config.toml
num_hidden_layers = 8
hidden_size = 640
n_experts = 4
experts_per_token = 1
d_expert = 1088
d_shared_expert = 0
hidden_act = "gelu"
moe_layers = [1, 2, 3, 4, 5, 6, 7]
router_score = "softmax"
normalize_top_k = false
routed_scale = 2.0
balance_loss = 0.00567
balance_bias = false
init_std_router = 0.022
lr_router = 0.000316
vocab_size = 16384
norm = "rmsnorm"
norm_eps = 1e-06
tie_word_embeddings = true
optimizer = "muon"
learning_rate = 0.0143
beta1 = 0.93
batch_tokens = 131072
max_seq_len = 1024
train_tokens = 1614000000
max_steps = 12314
dataset = "wikipedia_en"
Below are experts of layer 4 (counted from 0) of a mixture-of-experts language model. Rows are named router (the router's row for the expert), up (a neuron's input weights, with its number) and show model dimensions 128-255. Each number is 128 + 32 x the weight over its row's rms, rounded and kept within 0 to 255.
Before each expert's rows: a language model's description of what the expert responds to. This comes from a sample of Wikipedia text that the model never trained on.

# expert 3
Description: Determiners and noun heads
router [121 125 144 107 153 137 119 154 166 185 124 155 157 166 172 124 154 116  54 179 136  81 105 135 103 184 145  97 130 129 182  52  86 113  75 118 110 145 161 101  77  99 111 175 176  93 142 154 133 182 101 103 132 101 153 102 133 187 120 117  68 131 173  86 108 117  98 115 134 109 165  97 138 109  72 129  73  85 145  94 143  86 141 131  60 138 193 124 174 109 184 183 149  84 124 174 120  87 139 127 159 116 113  82 139 148 148  96 129 121 132 167 109 147  62  63 106 114  84  89 138 182  84 123 137 138 142 179]
up0 [138 114 132 191 193 102 119 149 145 100 139 183 147  74 165 144 167 153 101 181 111  81 110 182  92 211 108 132  63 156 130  85 144 106 108 105 187 103 109 112 132 140 164 109 137 131  83 166 146 194 130 226 126  86  97 109  85  91 136  98 109 125 177  58 160 162  68  70 111 166 195 101 154 116 150 189 106 146  82 134  94 126  79 110 104 171 117 128  92 139 152 159 129  79  84 127 104  82 201 105 139  97 144  74 133 109 165 129 134 166  89 153 121  80 106 184 124 118 109  77 157 160 114 141 132  88 168 116]
up1 [125 155 112 128 126 108  89 134 120 133 139 143 110 162 135 101  95 180 139 135 121 145 110 101 100  86 129  91 126 145  91 137 130 119 169 143 117  86 198 137 104  92 135 122  76 129 149 159 130 173 116  74 133  76 108 117 155 120 175 168 138 116 130 109  98 134 103 139 168 136 150  63  78 170 151  63 174  88 111 131 145 144 118 106  75 108 139 163  89 109 171 135 157  92 118 157 133 123 141 106 109 141  76 133 133  93 120 185 150 195 113 140 143  69 153 178 139 112 138  88 201 158  55 121 114 146 148 180]
up2 [164 154 133  75 156 153 156 126  68 130 109  68  96  89 149 107 159  76 127 148 171 141 109 135 117 124 133 161 165 164 139 122 134 136  67  93 145 136 132 106 182 153 161 140 103 128 100 107 166 147 150  87 184 118 128  92 137 154 123  96  89 125 150 100 152 100 134 105 106 131 103  98 121 216 154 102 127 133 143 100 116 155  99 122 161 141 100 158  87 130 107 160 101  98 101 146 161 106  90 155  79 111 142 127 127 125 141 143  67  94 100  92 117 156 153 173 134 152 130 148  99 174  66 126  98  72 139 129]
up3 [169 178 100 117 152  90  79 167 173 143 153  94 112 174 120 170 109  87 150 109 111 119  96 138 129 127 117  75 139 121 130 109 108  91 146  91  82 104 129 112  89 130 140 135 122 110 185 187 137  80  93  97  99 191 148  97 142 112 112 183  55 144 110  42 155 148 199 140 124 137 170 145 106 115 183 140 116  81 185 138 154 140 146 160 125 118 185 100 117 136 183 104 120 106 157 158  90 110 140 126 170 115 163 126 107 114 181 115  92 185 158  76  95 152 126 150  92  64 148 118 102 161 131 131 156 124 231  93]
up4 [121 130 147 162 105 164  99 146  91 169  83 144 105  94 112 116  78 156 105 154 155 122 202 137 119  74 169 108 159  88 122 123 136 136 116 138  76 125 115  94 112 146  91  71  86 128 153 100 161 166 128 154  97 143 117 135 110 124 155 157  82 168  76 137  51 152 142  69 164 123  63 129 155 145  85 110 112 132 171 185 142 133  99 120 174 126  87 107 104 135 138 147 175 172 107 131 126 104 168 104  76 159 154  83 132 177 130 123 188 126 136 114 121 135  97 103 138 120 161 125  93 161 128 151 116 114 145  97]
up5 [131 125 112  87 124  92 111 143 179 112 121 147 106 164 148 217 170 131 107 146  77  90 118  83 118 174 134 126 100 129 127  87 123 106 138  68 135 136  78 127 111 103 172 171 144 151 178 205 117 219 142 156 203 115 114  88  68 185 168 186 199 116 125 153 124 135 143 173 118 180 178  87 159 182 111  53 124 148 138  90 157 144 103 163 149 185 169 152 147 140 159 136 159 153 120 115 170 107 100 149 127  83 212 121 141 124 101 115 110 164 158 137 193 133 141  99 111  90 152 135 142 137 181 207 120 125 173 160]
up6 [184 181  79 168 203 133  75 177  81 163  78 125 134 149 110 120 119 104 179 128  57 115  80 133  79 155  87  98 112 126  97 129 191 127 104 200 122 157  61 132 141 107  97 125 100 172 143 179 145 103 152 157 143 116 121  94 104 183 175  87 142 171 157  90 161 104 166 159  32 128  92  61 121 130 131  89 131 134 125 105 121 192 116 171 147 112 119  87 162 140 151 185 159 145 130 155 166 112 148 127  82 121 166 139  75 183 103  90 118 132 109 102  82 102  86 123 145 106 124 168 129 155  93 172 123  70 134 148]
up7 [154  85 129 128 128 126  84 182  84 113 171 160 102 123 120 133 176 152  94 175 181  75 111 126 111 191 181 168 125 113 132 115 148 186 140  99 187  96 134 107  92  62 103 131 116 150  62 124 105 181 144 122  87 171 129 136 107 132 100 128 159 109 152 152 136 134 138 123 102 158 140 143 193 122 146 109 111 133  96 152 194  97  93 107 136  80 136 123 129 160 144 116  70 179 189 144 102 134 153 115 117 139 141 156 145 131 137 167 149 164 136  68 168 102  88  94  86 102  59 128 127 112  92 134 152 158 141 108]
up8 [161  95 127 134 133 148 148  66  55 150 171 110 117 147 138 158 132  91 132  99 134 139 134  74 140 132  93 103 127  91 131 103  92 134 116  98 129 154 119 123 157 112 127 174 132  90 164 131 126  85 149 112 125 143 123  72 155 103  82 102  92 120 174 152  88 125 151 129 102 132 129 100 164  78 155 155 131  52  63 106 147 144  90  65 127 164  98  71 103 155 110 191 126  94 187 114 137 168  21 128  67 119 199  74 169 121 106  68 148 141 137 120 162  88 138  93  87  81 104 179  99 152 140 143 115 145 121  92]
up9 [ 90 183  89 183  98 142  84 115 175 174 115 111  91 132 102 161 149 121 126  85 139 159 172 103 142 160 115 109  90  81 164 148 120 105 194 130  56 100 139  61  93 126 128 133 131 123 157 130 155 146 150 127 104 127  96 159 147 135 175  30 141 124 109 130 130 143 133 193 111 121 122  81 155 169 119  80 118 102  87 173 151 117 126 128 149  60 159 187 135 140 149 120 159 116 156 100 170 110 150 139  74  78 103 106 122  89 163 176 161 135 116 144 133  92 131 110 123 109 114 180 185  80 156 144 165 128 117 119]
up10 [191 124 132 139 125 109 178 119 166 146 156 161 164 171 100  90 169 119 189  69 161 148 105  97 113 142 146 175 135 135 108  98 166 172 145 115 150 160 109 107 198 142 143 110 204  99  70 133 150 137 145 133 138 143 169 138 116 162 136  72 181 138  87 111 160 191 126 156 126 151 105  64 118 100 177  89 130  90 192  95 150  89 156 165 126  36  93  82 110 131 109  92  95 143 109 106 107 166  87 143 135  85 116  76 170  90 146 144 144  79 109 172 135  84 138 122 106  99 111 170 139 194 136  66 165 123 118 175]
up11 [126  43 129 100 156 125  94 166  68 150 152 116 163 187  96  46 159 175 164 136 167 116 126 121 116 111 147 132 132  73 131 153 145 146  94  95  92  81 130  90 117 114 108 166 115 124 132 143  76 155 150 170  95 147 158 162 135 147  82 139 124 135 171 119 129  99 118 166 116 159 198 121 100 152 156 152 110 173 114 133 146  75 148 148  86  85 169 113 127 136 130 119 194  75  76 154 173 124 130 121 185 133 149 123 133 135 159 157 180 118 203 151 133 160 120 110 121 105 127 146  59 171 177 131 149  77 114 125]

# expert 0
Description: Dates, prepositions, table cells
router [128  91 139 187 182 103 166 164 124 145 166  92  91 102 159 100 153 207  66 123 123 140 173 114  91  72 181 123 117 152 134 115 187 122 124 113 182 130 110 128 162 105 193 148 118  55 102  97 168  80  60  71  80  91 142 177  81  76 115 161 165 159  84 144  77 145 157  97  95 146 110 100 123 160 120 113 151 109 173 144 188 124 147 122 139 141 121 139 134 161 144 103 119 172 119  86 127 132 155 147 153 143  92  86  82  84 116 125 107 167 106 120 218 147 115  40 135 161 181 160 166  52 163 168 146  83 155 106]
up0 [ 50 142 147 186 102 136 153 150 145  85 129 158 180 168 121  70  78 165 105 125 118  96 119 133 110 134 140 114 160 143 199 159 141 132  58 103 118  70 167 135 167 111 136 146 192 109 145  95 144 151 106 112 154 131 159 135 152  79 125 185 155 164  89 123 180 154 123 141  88 136 144 150 179 194 175 153 138 103 140 158 146 113 138 147 160 114 100 129 187 140 154 166 138 147 116 164 159 111  89 131  99 135 125 101  76 148 116 132 151 142 102  82 134  98 110  85 121 178 142 111 143 116  73 150  70 121 117 163]
up1 [128 121 119 114 116 102  86 118 126 138  95 152 164 139  73 136 109 126 176 128 115 166 136 134 184 162  89 154 106 135 136  98  60 113 196 152 106  96  61 148 168 176 101 140 128 126 109  62  94 124 108 138 113  87  96 126 138  81 106 155 165 112 139 125  94 119 110 130 145 148 138 173 144 168 117 150 147 102 105 178 144  97  82 172 201 162  65 165 147 147 148 176 102  69 152  92  89 187 123 172 117 156 134 115 123 200 145 108  98 167 125 111 104  90 174 101 155 130 118 144  91 126 162 179  91 155 160 185]
up2 [108 118 156 113 176 124 161 103 112 117  96 137 143 103 110 141  73 185  89 156 109 152 152 163 141 175  85  81 155 104 222 119 121 127 146 116 133 143 117 149 110 104 155  78 155 161  80 145 131 104 126  95  37 176 114 155 115 134 153 143 121 131 169 183 119  69 115 136  90  45  79 104 152 114 121 146 122 131 157 135 159 182 127 115 109  97 170 137 111 116 125 115 113 106  78 107  70  91 137 140 118 111 136 132 133 147 138  92 109 132 150 155 143 116 108 179 136 158  88 174 121 114 119 155 120 128 137  93]
up3 [ 94 154 138  63 178  74 126  99  70 140 111 108 152  93  95  86 130 181 134 153 138 135  81 126 108 128 128 173 132 130 178 151 110 121 152 133 114 128  93 155 140  76 166 119 185 119 112 125 103 139 172 159 153  47 107 138 133 138 148 131 169 146 116 175 161  88 181 145  83  77 120 109 128 120 175 114 102 164 161 141  75  63 159  78 149 124 123 119 122 169 136 125  93  97  81 130 170 153 111 142  85 167 154  97 182 119 118 125 146 139 161 117 136  88 166 116 200 149 122 144  95 171 150 191 154 140 142 137]
up4 [ 95 159 157 157 142  95 107 178 124 170 117 102  90 140  56  87  61 104 169 137 136 166 119  75 114 161 124 138 100 133 105 168  83 130 193 169 154 134  62 122  96 133 130 138 121 117  87 109 177 122 115 107  79 124 117  50 136  90 102 159 138 144 174  72 149 128 130  75 193 155  99 105 179 145 146 194 117 153 148  83 149  98 115 115 158 148  78 186 106 111  97 163 150  90 192 147  90  95 131 181 108 141 117 131 138 118  96 150  99 159 197 141 125 136 151 121 194 105 180 138 137 159  67 130 161 102 146 195]
up5 [117  93  95 129 129  95 116 178 155  92 137 125 146 130 110  80 137  99 163 130 172 129 206  86  91 100  81 163 110 148 136 161 137 108 123  86 112 109 108 141 126  72 115 126 155 115 172 137  81 130 138 142 124 145 124 149 126 139 148 131 193 175 152 115 101  97  29 153 144 153 119 144  60 125 120 124 188 123 172  71 105 190 123 143 138 136 142  81 128 109 161  90 145 153 154 134 153  79 130  90 114 174 147 121  76 125 174 159 156 108 119 131 140 144  96 157 137 152 134  88 162  95  94 144 122 153 122 114]
up6 [211 136 116 172 162 119  93 153 100 134  73 132 164 144 117 146  72  92 120 147 112 126 120 106 158 133 177 150 178 130 113 156 114 155 162 127 111 151 120 184 141 138 174 142 132  73 103 141 156 114 139 162 110  92 111 185 108 129  83 163 103 129 111 138 138 151 120 108 166 151 109  88 127 100 191 145 152 148  77 145 162 135 101 157 123 152 146 110 145  88  95 104 116  92 143 114 143 118 132  97 149 135  72 150 131 132 129 146 187 162 115 146 121 142 154  88 198  92 138 115  72 113 183  76 165 238 139 135]
up7 [ 77 138 153  89 126 200 105 154 103 126 147 141 108 161 171 167 147 141  96 123  96  99 112  76 145 142 111 141 132  74 116 183 113 115 162 161 116 200  81 182 138 163 136 167 192  76 147 123  88 134 109 158 107 112 149  80 127 123 167 105 141 143 198 137 176 135 130 104 109 100 141 169 134 156  72 184 121 100 106 174 130 139 154 171  85 109 143 126 125 170  73 200 178 139 122 153  44 143 151 154 159 133 129  89 130 118 130 105 105 147  96 146 126 136 145 126 173 144 137  77 111 166 137 112  66  79 109  69]
up8 [173 195 135 141  85 106 139 170 147 177 126  77 198 130 129 108  89 101 155 125 108 152 130 179 111 136 159 160 171 122  93 116 116 159 151 134 150  59  74 145 162  55 145 140 139 155 171  72 161 190  92 116 172 103 120 139 119 100 117  92 112 131 171 171 106 149 132 159 149 111 118 171 168  56  92 136 174  97  93 130 121 104 170 133 115  41 187 140 137 129 170 161 135 166 111 101 138 150 137  91 108  60 115 116 126  91 129 115 143  79 110 144 160 128 170 162 114 118 132  82 161 152 165  81 176 145 190 153]
up9 [141 184 153 123  90  76  85 123 120 124 132 136 148 123 111  66 138  87 143 159 148 122  69 141 120 138 138 181 124 105 137 111 108 137 155 149 143 123 103 108 119 124 175 136 177 143  95 200 156 145 125 155  97 125 162 121 176  75 142 105 158 118 144 152 161 133  81 142  95 135 150  89 125 150 110 100 149 136 129 141 169 206 137 133 158 119  71 157 122 145 159 124 133 179 160 164 116 179 128  56 130 122 109 142  88 114 143 181 124 109 150 117 110 118 136 146 119 142 123  76 123 134  78 112 119  20 137 138]
up10 [ 90 112 166  78 154 109  83 111  98  53 109 168 132 101 140  71  48 127 149 133 150 188 170 144 166 136 114  88 165 126  76  36 187 143 167  99 114 122 123 143 114  92 150 187 101 169 202 141 116 120  98 144 126 102 131 142 135 165 120 120 120 187 159 165 133 113 121 164 127 112 222 133  86 132 119 187 117 142 204  80 157 127 148 115 147 177 146 130 168 138 119 144 114 109 139  49 175 118 100 152 162 156 122 120 143 129  72 195 170 109  97  93 154  90 144 124 130  89  93 138  86 166 169 149 104 141 157 111]
up11 [163  87 116 143 109 133 126 136 136 105 144 147 218 121  73 127 130 100 142 155 140 179 141 189 128 146 137 138  87 127  95  98 168 140 156 137 139  85 138 160 149 161 122 152 129 106 141 112 104 158  96 131 214 189 146  95 141 125 133  92 147 106 101 128 119  86 185 159 169 100 121 135  78 139 154  89 174  99 192  98 102 113 124 142 140 140  59 166 144  97  90  69 123 105 117 117 131 118 191 109  48 143  95  51  91 145  53 137 140 147 115  83  99 108 107 163 145 110 112 115  68 133 120 110 157 152 138 160]

# expert 2
Description: Punctuation, breaks, year prefixes
router [106 163  93 165 121 174  76  68 154 139 114 126 113 112 158  88  71  93 185 112 113 107  82 141 151  93  82 133 122 133  51 152 149 175 142 121 140 102 132 184 158 126  60  60 101 172 165 102  94 129 141 127 171 136 148 102  98 173 108 102 159 129 146  93 205 100  99 150 185 106 134 138 150 162 165  98 140 136 117 145 116 110 116  99 179 108 182 154 107 127  81 102 106 144 129 131 146 148  93  82 134 142 135 232 191 109 101 138 137  94 113 109  85 104 117 188 123 123 127 155  94 134 183 103 146 122 132  75]
up0 [117 101 131 124 113 162 148 141 132 152 158  98 161 107 107 137 113 141 178 141 107 115  64  76 128 110 131 122 128 152 132 123 156  91 130 184 148 124 111 135  77 112  94  82 142 103  28 138 117 149 113  82 127 155 126 146 171 104 194 135  93 104 119 115 117 132 123 102 152 126 147  83  88 120 156 148 117 112 174 152 133 162 101 117 162 100 154 187  74 157  96  86 103 124 101 111 144 166 147 146 148 118 121 147 140 131 120 139 140 125 172 164 172 148  99 117 138 190 173 172  73 148 138  90 180 102 118 174]
up1 [128 155 109 190 138 140 107  97 141 115 148 167  65 165  65  90 148 109 115 112 150 149 136  93 132 121 121 121 120 126 102 133 115 177 129 108 152 138 117 126 142 138 132 194 151 179 106 136 125 100 153 106 139 170 167 112 109 131 127 108  76 109  77 155 132  86 176 167 177 161 195 162 153 113 118 126  76  68  88 104 118 150 139 133 138 110 133  78  87 161 157 205  64 172  74 165 112 173  73 154 109  65 205  70 153 160 135 160 153 158 130  95 131 146  94 116 104 130 145  67 202 161 174  92 119 113 129 122]
up2 [114 115 108 136 160 109 125 120 139 137 121 115 102 140  84  97 124 150 119  79 114 174 128 103 176 126 123 154 134 201 120 147  87 122 124 150 115 106 135  71 143 160  51 112 103 138 148 111 128 204 135 152 124 122  68 118 151  90 138 144  98 142  83  84 111 120 156 132 131  97 132 152 131 124 170 103 146 145 105 170  57 121  56  97 155 163 195 190 167  93 122 140 151 137 159 115 130 140 151 127 175 149 137 111  85  81  91 111  77 143  58 142 153  70 155  95  97 115 124 136 104 124 136 146 184 156 130 136]
up3 [118 130 101 133 139  76  97 162 126 133 107  94 163 117  98  77  81 130 125 162 160 109 158  69  84  90  99 129 135 137 129 105 161 168  99 104 155  74 120 163 155 178 111 138 137 112  91 202 145 138 104 115 134  64  68 136 109 186  54  71  74 187 108 173 111 153 127 131 201  89 174 105 102 127 134 124 135 156 115 134  83 111 120 102 167  62 135 179  73 171 149 127 143 119 148 111 102 112 109 189 139  79 138 154 160 160 132 107 142 127 147 131 109 160 111 196  86 170 149 112  94 163 144 145 121 159 127  74]
up4 [152 128  54 104 161 131  81 115 131 118 149 163 171  64 134 102  66  82 167 105 110  91 105 137 145  54 115 160 150  81 128  61 140 128 121 164 140 156  91 133 162 133 115 129  58  68 111 128 113 136 136 124  50  81 210 138 129  93 114 124 108 162 125 163 145 165 148 157 119 141 170  55 148 171 105 108 137 134 165 153 147 146 166 102 116  67 130  94 101 124 168 167 132 123 139 128 143  79 129 179 159 133 211 144  82  74 111 124 109 160 159  80 215 151 126 101 170 142 106 199 150 113  82 157 136 203 126 103]
up5 [112 108 104 138 129 123 106 152  99 151 122 100 101 138  81 193 153 160 155 138 165 120 114 109 151  92 135 116 111  90 137  98 117 153 152 125 111 119  71 175  96 143 175  84 123 109 110 164 125 122 185 164 117 124 123  32 102 103 163 114  95 131 151 107  80 176 107 138 223 190 172 150  97 160 127 122 159 150 112 110 156 160  73 161  99 116 163  98 131 124  78 184 142 111  68 101 148 146 118  71 182 136 157 114 194  84  89  86 179 173 123 142 198 104  89 122 116  59 164 110 155  43  86 137 115 166 173 113]
up6 [121 154 126  89 122 117 127 128  91 115 117 149 156 129 167 130 120 167 113 114 166 154 148 102 144  97  84 169  82 130 151 107  99 127 126 198  82 139 174 221 150 120  71 105 148 130 137 106 147 102  90 109 139 119 149 158  72 118 124  68 117  97 164 143 139 134 115 152 121 136  86 151  80 121 120 135 136  96 157  96  88 148 114 144 153 125 107 143 121  98 153 140 142 143 130 153 130 179 147 142 131 136 136 141 155 123  49 143 164 147 135  69 100 106 165  99 111  84 165  89  96 127 108 126 119  77 144 140]
up7 [195  91 171 144  94 124  97 113 146  97 148 119 156 114 116 186 159  87 120 107 146 134 112 155 111 183 149  77 115 133 128  66 208 108 162  88 106 150  91 127 144 147 121 130  68 109 109 143  93 128 191  97 156 128 132 115 135 144 149 161 115  71 134 103 162 134  97  92 131 138 137 106 113 135  94 124 151 147 130 133 130 123 153 105 108 149 111  77 119 141 117 119  85 145  97 107 144 137  46 132 115 103 169 134 112 111  89 159  82 155 111 145 149 128 140 151 123 180  90 117 128  65 128  96 125 168 114  65]
up8 [ 99  94 128 146 140 129 102  83 103 135 165 127  95  95 118 152 225 146  98 103 114 129 198 104  77 127 175  64 157 164  94  41 106 160 151 117 198 104 152 144 104 136 149  90 167  57 117 102 160 100 130  80 112 117 130 124 148 163  84 145  41 134 131 141 118 156 138 127 117 162 133 142 177 131 152 177 139 169 110 108 128 160 183 132  92  84 144 166 113 132 161 112 147 143 119 156 158 161 101 124 159 104 127  89 163 187 153 165 121 111 177  81 120 163 125 147 123 156 172 158 140 125 145  44 168  80 123 156]
up9 [144 155  95 129 185 106 196 114  76  90 156 112 164 135  56 110 126  89  56 128 134 127  83 122 138 130 143 154 112 121 125  89 157 177 156 166  99 146  54  74 187 136 102 113 122 116  95 138 166  85 112 156  98 101 168 172 142 189 148 114 182 152 165  92 126 106 144 113 149 137 175 149 152 155 121 159 165  91  55 136 184 136 125 103 147 171 113  94 163 132 138  72 164  92 110 119 108 104 172  97 170  82 104 148 120  79  77  85 139 154 153 134 153 127 118 130 149 110 162 217 148  80 119 128 198 147 101 163]
up10 [192 100 172 126 151 122 111 116 115 129  66  76 137 107 133  91 127 131 135 133 132 120  78 201 144 100  44  81  97  95 130 103 100 121 164 123  84 160 181 130 151  96  93 146 158 102 109 155 185 178 122 143  70 164 137 127  84 160 203 107 132 106 157  92 144 160 155 151 157 137 159 141  70 164 141 127 205 112  84 204 105 119 106  87  55 114 158 112  98 104 126 139 200 148  93 118  89 158 144 116 159  93  83 142 144 132 116 108 140 116 131 110 159 153 103 171 125 129 168 110 172 123 173 100 118 113 105 146]
up11 [ 93 150 143 124 162 175 117 175 119  93 157 103  70 164  88 104 141 114 186 138 197 101 165 119  61 118  54 105  87 113 122 151 170 114  96 110 152 105 154 107  68 120 175 145 123 119  93 155 156 101 172 156 115 167 181  82 130 194 162 160 207 113 145 163 104 156  98 108 168 180 197 124 139 134 144  91 155 121 167 128 116 151 126  99  95 144  99 120 106  96 143  61 138 132 183 116 113  97 153 166 103 116 203 134 124 109 162  95 158 117 134 113 112 173  98 134  63 196 150  98 121 106  87 123 116 115 142 184]

# expert 1
Description: Verbs and clause connectors
router [185 128 133  47  73  82 138 168 118 100  99  65 126 130  88 148  81 104 125 100  73 151 124 114 164 125 125 132 160 105 170 137 116 131 126 173 160 108 126 130 130 154 111  82  94 157 121 108 146  73 186 159  91 132 131 143 162 124 144 115  68  87  99 139 145 126 118 136  93 123 129 113 109 111  97 129 120 162 116 160 108 169 166 135 204 159 104 136  92  86 111 119  76 134 138 115 118 123 164 149 102 139 188  75 104 160 136 136  63 155 194 131 153 152 168 169 151 127 110 105  88 110  81 183 147 109  82 138]
up0 [105 143 146  90 122 201 138 120 154 141 107 128 180 168  91 151 125  71 205 166 158 123 155 189 125 169  94 121 164 119 138 110 116  69 132 169 138 114 142 140  72 103  58 128 159 175 114 137 135 116  92 133 147 182  78  77 151 202  93 100  96 183  68  84 114 104 129 125 127 148 101 103 159 101 159 127  87 125 113 114  97 119 144  73  95 152 121  99 150 141 137  98 162 140 133 144  82 131 152 118 144 133  94 172 127 125 166 119 129 226 136 134 106  84 180 134 179 135 146 151 103 170 142 219  86  82 130  81]
up1 [172 110 121 117  91 178 182  76  73 154  75 105 115 160 150  81 111 136  74 162 175 105 145 113 120 111 164 105 115 139 159 164  93 113 128 128  91 157 109 145 137 181 130 192  96 132 125 131  82 116 134  98 115  26 123 156 143 120 134 152  76  83 111  75 164 138 116 139 114 184 171 167 190 133 140 179 121 143  50 144 118 188 146 129 175 145 102 184 121  98  98 135 130  96 111 118 161 127 106 141 102 123 115 130 184 128 165 123  93 112  75  71 117  97 131  79 199 144  87 156 141 128 160 170 107  90 131  84]
up2 [155 173 123 153 119 153 130 109 159 116  91  80 101 130 148 127 170  73 115 115 123 142 154  91 151  90  89  82 113 132 138 126 104  86 176 178 147 183 135 134 133 133 126 152 132 107  61 150 124 154 207 139  76  59 184 109 118 103 129  98  92 166 113 118 156 102 158 129 138 115  99 157 140  70 126 148 156 117  72 153 112 146 140 149  95 107 121 117 141 172 140 112 117 192 134 194 121 169 158 154 135 199 123 179 135 170 147 130 112 100 167 101 170 113 140 166 109 183 171 133  67 144  88  94  76 139 134 174]
up3 [137 124 150 171 103 123 110 105 124 141 147 116 111 146 140 120  95 140 147 112 130 148 215 149 102 147 147 140 131 129 122 146 104 131 110 149 122 156  80 122 120  95  91 152 103 164  67 103  97 145 137 152 119 118 192  62 103 117 172 158 121 150 157 157 152 101 144 140 108 124 202 107 126  91 130  84 116 156 174 112 105 100 121 195 157 150 124 143 100  93 107  99 158 120 124  88 179 206 114 123 114 130 167  95 136 130 165  78 137 107 139 107 146 168 120  82  90 140 125 124 116 131 101 149 183 129 121 149]
up4 [187 184 117 127 136 149 113  54 129 125 106  74 123  75 116 143 130  77 149 109 155 128 130 117 135  90 150 134 162 163 106 130 154  92 134 116  75 115  73 151 141 154 122 129 177 142 166 119 151 149 106 151 108 127 124 115  75 214 130 137 154 117 113  86 134 143 138  96 106 149 160 134 128 148 157 132 164 136 124 109 127 163 101 115  56 161 105 135  60 111 152 143 195 114 145  91  80 141 158 118  65 142 121 118 140 141 116 129 105 165 175 146 148 150 133 132 116 142 128 149 178  92 159 133 129 152  87 107]
up5 [157 201 113 122  72 111  72 115 172 100 121 147  97 120 122 154 146 138 169 117 158 140 152 107 180  81 104  61  99 162 111 114 174 151 153 116 166 161  90 110 165 159 122 143 133 162 138 114  91 128 101 101  59 159 196  80 114 109 213 141 102  69 137  92 125 116 198 154 129 103  82 148 163 111  85 135 112 111 108  76 127 207 118 180  73  78 134 103 101 105 147 139 103 166  97 115 194 126 168 121 129 157 187 137 119  89 150  81 185  83 154 100 111 115 100 205 172 110  52 118  93  64 163 159 122 175 101 139]
up6 [109 109  92  78 103  93 143 139 165 136 114 133 128 212 150 138 146 127 118 177 105 119 124 172 179 108 147  80 131 139  89 159 189  61 105 142  87 168 165 135 101 109  94 109 128  99 118 217  68 209 129 148 145 146 107 145 220 143 175  78 122 175 142 182 129 142 103  91 143  91  89 135  98  96 140 101 106 132 146 102 140 130 119 126 152 113 126 141 203 113 126 171 179 124 106 121 150 141 148 112 124 183 131 100 117 179  91 121 100 137 132 142  56 131  92  81 163 140  73 135 106 193 193 157  92  79  71  80]
up7 [183 133 109  82  84 121 112  69 104  95 143  88  92 129  83  62 171 100 200 137 141 154  71 122 161 133 121 154 147 133 167 151 164 158 125 133 100 133 109 191 142 167 158 199 175 136 197 140 135 118  84 154 193 127 130 137 121 140 131 137  74  95  63 121 114 133 190 100  90 122 130  99 143 114 169 132 114 189 116 137 134  62 138 138  90 128 154 133 162 171  83 133 155 115 132 106 122 115 102 134 151 145 121 119 106 140 168  89 180 151 120  93 152  91 145 119 154 165  66 145 106 139 168 100  99  79  48  85]
up8 [162 129 125 160 110 154 142 155 137  63 109 127 106 168 149 154 102 160  87  72 144 124 173 141 131  76 158 144 134 144 103 140  88  76 115 112  93  99 114 109  89 104 154 138  91 155 160 122 140 121 110 165 120 113 193 116 138 142 162 109  95 161 133  82 108 101  95 137 137 103  90  57 131 169 156 127 145  81  86 136 143 108  79 144 169 109  92 150 194 141  95 105  99 104  92  61 135  94  80 143 117 174 164 126 140 117 177 209 153 137 158  70 139 113 103 155 130 105 152 128 140  81 125 100 118  70 138 123]
up9 [132 119 141 157 117 119  86 134  50  76 149 110 177 107  77  79 130 131 124 154 109 102 116 128 170 118 115 139 185 108 188 111 148 149 128 140 102 142  76 143 158 148 163 123 117 107 108 110 125 136 109 107 100 143 144 171 109 151 124 104 129 134 133 131 122  91 163 116 158 115 119 142 137 102 170 134 157  90  90 144 138 117 113 131 145  72 110 140  78  98 129 187  59 127 106 143 101 148  57 143 161  89 147 141 115 139 143 141 117 115 112 130 152 139 144 136 188 147 111 222 121 113 113  90 152  53  91 126]
up10 [ 82 103 131  72 197 126 112  69 121 106 166 177 130 105  63 165  63 112 144 104 113 144 148  76 149 119 166 160 140 115 120 116 158 124 144 169 119  99  25 147 179 176 112 108 147 177 103 102 169 143 130 171 123  81  82 149 116 177 128 125 139 123 114 132 115 176 175 149 119 141 131 179 122 142 189 121  83 167  91 102  94 131 138 163 140 143 143 131 129 192 156 111 143  83 114 199 150  85 160 135 131 183 151 120 192 145 152 159 124 164 166 138 130  54 154 123 115 126 143 130  99 144 206 130 166  91 152 168]
up11 [123 118 102 125 117 166 148 150 108 112 130  86 146 118 106 148 144  96 166 106 118 145 120  95 177 125 103 102 148 173 149 148 176 120 115  75 132 104 157  75 150  74  84 144  87 143 147 112 131  96 112 129 167  98 156 206 136 119 110 117 107 142 139 100 110  79 123 239 153 111 137 124 132 145 118 117 139 122 113 190 178 144  92 131 153 165 154  89 154 147 164 120  86 140 135  90 132 134 105 155 183 146 177 205  69 125 121 173 117 144 115 113  89 116 163 120 216  83 165 129 131  73 147 127 143 127 127  92]